{"n_experts": 20, "balance_bias": true, "optimizer": "adamw", "learning_rate": 0.00063, "dataset": "wikipedia_en"}
Below are experts of layer 12 (counted from 0) of a mixture-of-experts language model. Rows are named router (the router's row for the expert), up (a neuron's input weights, with its number), down (a neuron's output weights, with its number) and show model dimensions 288-319. Each number is 128 + 32 x the weight over its row's rms, rounded and kept within 0 to 255. Numbers have three digits each.
After each expert's rows: a language model's description of what the expert responds to; "comes before" lists some tokens at least twice as common just after its tokens as in all text. This comes from a sample of Wikipedia text that the model never trained on. Tokens count by the router's weight.

# expert 19
router:137146125134105108101096147164080123098067138151143110142146136125194160142153083122138137073119
up0:112218151148080142097137148152087149084116096111086100081044110095175135097128127138130133152132
down0:142187183103129149137225138173163142159139155130152145172166149079117140110124099120078096151092
up1:151148153139058170160082118159185104129166184157128094127157171155075157133156155124156174096122
down1:129100073155091149153116155137122175158107125130168119064188131127097128105104112156122102151163
up2:125100102131073097064066110165142102139150091153147141142125139134133133143110065149189078102154
down2:187155174115191123125084102158149091112153124085086173141140086149109098183169148160115128132142
up3:124128140143100132086146131082124105145130138136185171119102122105140079159098122143120119161169
down3:154157153124139121095143130155154143108145155129187147165140138152149067136120117089073152123135
up4:105136039088113115134186118131134090152100132120128130159129106118163106190134153163116165094141
down4:189135133148116104142118141066095170099163160149116174157119204080101158078116147123109130145143
up5:200145126120121107142115117153134123170144133167131181154149116106185146131109124121162116126120
down5:113121162153101121152082131107144077115126131098077119078163087164084152139125155136129093124127
up6:101094153144111128137131116161123140169109118149129131152135069122188095139205096155111070159173
down6:156139158110119102145126066108134072128121190148082122175138156116085160046098143030138118124160
up7:143120119175119183128053184174105143081061116152088128117160138068123132128097118212106116152162
down7:133149085173156173102068197074116141125124137163054113128155132148120149091080157132129085151155
up8:105110119132093094078106142144088106179094124157115174149129125116171129163118105125117107101176
down8:122139103141100138120133123113131145103157089102115125136094100131174151145130150221110110171148
What it handles: Generic head nouns. Common nouns heading a noun phrase, usually before of, such as part, History, member, List, region, Coordinates:.
comes before: " of", "-", " in", " and", " for", " to"

# expert 13
router:093142053110100100116089170157086155163196105126132155105113102132228159153067133105133152142138
up0:096130063123066116094161136161134160119104152115086159152143166093195184142125100162086171153175
down0:089159120161151159133141130062140169112121143135075147125187162079077134175158116064159123107170
up1:163108149134078085158143136117140104101177159129125151148150158186155131136130156149168177111124
down1:208070147113110081124106128102107172123169164119104128154109132150118133080173102056069162125150
up2:107133119154149083134084143129118169185177143091158140127119101098173109160129093175125154180187
down2:142112115132167126171134169138109181141167135085062131174130099090131110154133126146132145122103
up3:134126123124114091083059099173118105157092114175144103117084131175152152184085106164097135196120
down3:090147100079125104155088146132097178136167161109101122123074098187165132154096118105155159123137
up4:111102162140097117097069170135122118085158123104139139094133107151177103134143124168153120145111
down4:136102162131162118130105128211188140123055155065122112177135141137060126103136145109121125153097
up5:085115095154121155125107202147133127113136085122175172095157132117114077155064117139163106135116
down5:168119142093087143134173155113182162087168153124068087125149202107088169135064115136176122107137
up6:154126159072114170173118158150144096179125126108155092161104134115201140164112144123141134109168
down6:087108137108104128109032118145183184140098116108213081105108178083154130103108099110113128083105
up7:099107116184066100131107191135149064110149134126067131104156129057190113142139138219080085081163
down7:129105161102082088107127137167095083081112120108143144215132067123140153152124057203150119149129
up8:151119127127153136135104112154091145089135157139139146144115110081123129104157127136098165139207
down8:092126133186124122123116137053121150074124076189183075136161143105092088161157206108113135122118
What it handles: Auxiliaries and name endings. Forms of be and have, such as was, been, could, plus final pieces of place names like Hynemansville, Vernon.
comes before: " |", " was", " is", ";", " =", " also"

# expert 15
router:120132135105129150142130118141149099143094131177121046116137116120187133131105082120156144133118
up0:114108141128134132164077060126127098159146084104141075149108099139163120174118048109183134135108
down0:136149149097133166099102107131084165149145091076152092123154111093115156106078115128141110134139
up1:123126064128102129169126186143080131074108151120197051117111095147128127115085104132153097167103
down1:135198091068173118146131126195107112067139156118108129095123108158125129106157175076141155172149
up2:115096133140114132127100153099161115115093178200168085141099061104139195190087165148092122142132
down2:097132184159154175071152100180170121106157125118151148107120181037148142105164105128156085131167
up3:070118147112126143096133111138075078134113149150166040129121134139097066079143125086113104123128
down3:142140152132141172140133121124147163182087142089088115138158125104090135115134104143092136132094
up4:109084137203112150156107103122180108081088158161123175122171094097112161111169081132128111141203
down4:155165150119224128140112117103145127141171114147092191166086103159074168141145127128140213169133
up5:183175146108078186113091102101159086116136131105187103111147122143118140133149086206171155136133
down5:158131113149116114119152076119092100186113114150125134100101164120103079118195119079180127123139
up6:139052131157145146119109145213125092157156118140102123117107175113142127108168159131153098145105
down6:159164123115133130127132184166126130082093071154170087091190116098103158113145113098149110145120
up7:097090175131165102119099128127052146122175137129145113079106122159167066144106037166236173106112
down7:134162096143202155109139145105157137090178159121115180136147085135154104122094118068101125180137
up8:069100122120084130113072119116112081112178140111134122091092114150123131127114136127168110105152
down8:058128114074138078102137145129112135176122152144120148100149187123085149083124180124133130126169
What it handles: Wiki structure markup. Table pipes, row separators, section headers and closing punctuation ending list entries, such as See also, |---|, (1936).
comes before: "\n", "-", " ", " 0", " 1", " •"

# expert 2
router:132155090170133096127100116121139134115119179111115066153068152110162131156119007145142110142103
up0:174130104143201084173069185131161027170098160131120125137156144101090138119095095189084095162103
down0:105134089147080154108112115084084192179138179094177134143077060156110141122088149154112136149171
up1:103080053156101107128158128123140157136117163085145096126138116140169087129083017139173145129138
down1:134123169144092157101123140137160171106176115140088143148159103136102135112156113090133116138183
up2:115146155114104098143110173093069126122104143110123088168130153140153105086132104171128127157101
down2:166162156169094075115122170082108148170093086104195095148150120119157120144130082184103106137105
up3:111131135110133097137120108073150109143153087114128110106149103144124098068129107111093141134133
down3:120124071089160120096125137081122084153118159123166086120175170218128108147145132189095134134158
up4:141103136132116166063133117098124121107162108084114100118088146142168117117119097114108071150135
down4:100143206143148154204180096092102153124099153186095148130148112167174106079141083145148131135086
up5:189124121163175137143120109129188133159117198094146148108189148149170178107131124193088129115100
down5:151149096095161152087039146111059125127129161131149160104130068105081108150108084182130174090131
up6:154102151119202140141174035100161148164145092111068094148200098077094127113170104190101187186135
down6:106143095101083178104142159137114151148170113151146154151136059125085088144117156111107159146138
up7:107134089165133109122182085184115098107142161106124134147081142157126150116169122097152123129150
down7:125123177095089101117146148161098136151077154065127124111145155103157091162149155178187075147134
up8:103154122137167075136102148157117111090126151120127115177130141152131154129078106177083133096080
down8:111125149125156117170136109116173123128070130156108138111152107134130129123124157162125162138133
What it handles: Clause linkers, conjunctions. Conjunctions and clause-joining words after a comma or clause end, such as however, including, because, while, and word-final commas.
comes before: " the", " a", " The", " he", " and", " it"

# expert 16
router:098124083160109155118162139137126095142116141198130086102100145141175117165046125136112122107140
up0:097152132113123129211103119142108161119166162159167123120153096158181109109062111142123117126127
down0:095128085153121147144176129118140115129154126147119115154102117112156098138064143164099094187083
up1:128193119146084115138136169171201065086110116187123084128100169198170177117154158175114068111148
down1:116126127138180174151110160106114116076101134089100141150101113108101099194128138156058145075121
up2:107108131138126145149144153109179119151160184143067046093126208137134126225075092142156116103104
down2:106126174130094156084157162143155115130175129100096135066089125132176131173095163138131095156154
up3:133113121072144149145054082180131162130116113119064144120108109112146158124135153173131155060109
down3:159129149076133127142112045105162165135125131187092190120140151145115156141150109118151146129113
up4:094094205109150111091082161087121085075158155141107093134162170137172127144222093121117120170185
down4:128125125172113103112165158082122126123167099087099117089142129106141117145196121145142148113167
up5:116180134121139132094123139179149174126126135173112139124096208137123100156165117077146165086117
down5:074126143161130126147051158103092103176074152169179093056150133108127136121144133083139073118163
up6:088133103134077160142091103178143149119057162170133193110128116128126073115077076126140073059138
down6:128089169118090239201136119196087099148072142068116174120152094088113093182086133076105083142041
up7:181157124175115113153110105156087139134132101176091115150157106098129149144103150126107107168113
down7:138102145121168127122111187162106177138168130122106170087110151170155124107122192157082139121129
up8:139117162129186131072105138105117093118094208104204107155116138154221058119090104174139148124112
down8:139147134165138139125134147109139115150088130123150140079093147138128123094080171136135102168080
What it handles: Dates, biography headers. Line breaks and section markers in article openings, plus birth dates and months in biographies, like (born, Born:, March.
comes before: "\n", "-", "|", "The", "In", " December"

# expert 18
router:151161129123083140125126063168101158111139130115121158174126128085144137113095000195162134098164
up0:117098132112078144142078127176100118112104148135123168179130119144109151130070078133109215138160
down0:163178075130098082105174119125116167116103123167104098089170116129146122143081158143078108080097
up1:090107098210119148130115114074131117088078106163138172161101147128101162194096138088155136114156
down1:143166177110117153172109155149175176078120122121123110117076115129203131145064138112161143109095
up2:109163122164100139162117070142109167129179136150106127183146147152073140053146025135193145079172
down2:085110141133088130118105125142122157129094102076156145171079144130086113153131224147115158112130
up3:103094141136125124154080152125110133075140104145161148133147170118166161109155077086130161118138
down3:152177149114197114122112128128149086158119108145067174161079118120118168137078173156087180136130
up4:102122170140095071105129110150124183127069112137149119164175060138161164203129127137169162126164
down4:156111083101137164141150137076174092113117161174130080159105149150115141162113147170102133121129
up5:161162142144132151142169091101143137123187168144130131150126082132197123141103074148120083063073
down5:129152101111110222165205103153114192089159070166139163149189097142110124143099098093149113120084
up6:131155136123081192114099130153140138083085111132190070107143147107166142144072109129107119161135
down6:085136106169164049134114092087135129163169136162128131112115134096074165112087162117104146121149
up7:105120133122126147048060093117146120142132084149131155107129150156101069144111096117212102119164
down7:075118096088176199147139149141119128096132114129159100139145091146099129107128120102183153086122
up8:143143105096106144110159160137112175128123147104120133105141150073125112179106135113131179130148
down8:193074142137095092131082132178181117114125067130136069128111079134178134110097084115146131082115
What it handles: Prepositions after nouns/verbs. Prepositions completing a verb or quantity phrase in prose, such as amount of, without, using, communicating with, prior to.
comes before: " the", " a", " to", " his", " with", " their"

# expert 6
router:151123129096106102105146130162159092176138084136132100140155127105135126161115117158123169131123
up0:180073177152099134160105118181148194162109129029134142144146123106086110116096108203128164156158
down0:128109140119123081121124119116139119144153161138168155097100146166120125112106190152120146107148
up1:104140177063124146071176114126139180132187146072095146148112138141128079153101128227122111131121
down1:110144171126125115181133091113119126070136095142130134125094139107135150129086242114140125151087
up2:141202173194172140108149169104071051120117058190155129104155110079196084134172112201158118079119
down2:119119169086053155115138146129159135102120131069109157098124156160188139141127141133082138101073
up3:143137167120158182159137109141101142105114133115118101131165092166101149103111147184131092153084
down3:113149177173173096129114128116100171156157152153107150149122091134149123150166156161072118128131
up4:095142112194168085073124114142101108131154121159102083156092138123128133193087107163079111115167
down4:186183207168151202162074124149129179085155138137074124097129101176119140137081147180162115137137
up5:160112082182137155084059085117132125122079108138114129135174158147087044132173127126137147135127
down5:139133159133094096139135159130143105131098087132141082142122159100233160115216089149118182085136
up6:041112118172067176190069116075132150084107185116123127096117129121068137115067132126107114161155
down6:138100154123127125108111056146122137059163099114108173081131118088120158152086139131099150112094
up7:120149136135123057129129135120096089113095151154142084115150139157142111134081142096096108138110
down7:135137129175141158092096131155162133159104067183121119183132159136131089119156089096157153166149
up8:108120072141174151083164194094145118131080122189110116104116080139140198104139082193150109105111
down8:139049131113135158136118099127156162087113131137084094123187162154110118102124150135140115119124
What it handles: Headings, table markup. Wiki layout tokens: line breaks, table pipes, == heading markers, and column headers in stats tables like GP, Votes.
comes before: "\n", " |", "|", "-", " ", "The"

# expert 7
router:151136152181125096142138121160142153102144141075117106120106131099160155160105082120129056081143
up0:110132139112126118218138090147115182122194123213188149112093114144143100115122114079157113119157
down0:165139107108134173128105071197103119143121087070111166113127097151120118136168221154160187076158
up1:127093135122125130146070127058104139169100090097118103149097120067184106157207078145166143088084
down1:158145163153170159062160152142115114137128141037114111096108127118123142175161124126135118136144
up2:151157141171198125131104131166156066132140186128144151139178163143145159103112099117184120185168
down2:116140113113074172074126145113103115122193036152137168112118130157133140111128150139149110144179
up3:162126060131181156157104095135073111171148123137116146167069120106132121135103111180116119158131
down3:093084144096148125127116130174096115132159069168151160109110123111136110109105123126144114131122
up4:094148118123132155104148188097104147139176096088128136106074104059188170092140097147122134104132
down4:093137151122101116144136187150139114188108134096091074128145150145111111180130115104112127103147
up5:130151087128185114118139164132111168091163084141140103070111134119153215107120080160114101116051
down5:148085159129151083114134145132106132184115131116113112114137090115142129129132169147078110100157
up6:081129123162128125171156064093115206128166119089174118049119174147118142174115117144111121069129
down6:169128062101116061130154104090156119214101100121076223094094159167104166111113056068120100185091
up7:147128073156120150100154094130150170124139069142128142070092144054159143122086129153124203142124
down7:142160093143134126107098140136099098187155146106144069083128111079153143187175117112142166118114
up8:158131108143073123157123116105115154090119142106147126125117077119088153096141115120080155124147
down8:092152170118144119148169129129164111129129153103114142103124123114116145104119134183060110095131
What it handles: Table numbers and newlines. Numbers, zeros, spaces and line breaks inside statistics tables, such as goal counts, vote shares and elevations.
comes before: " |", "|", " /", " -", " 0", " x;"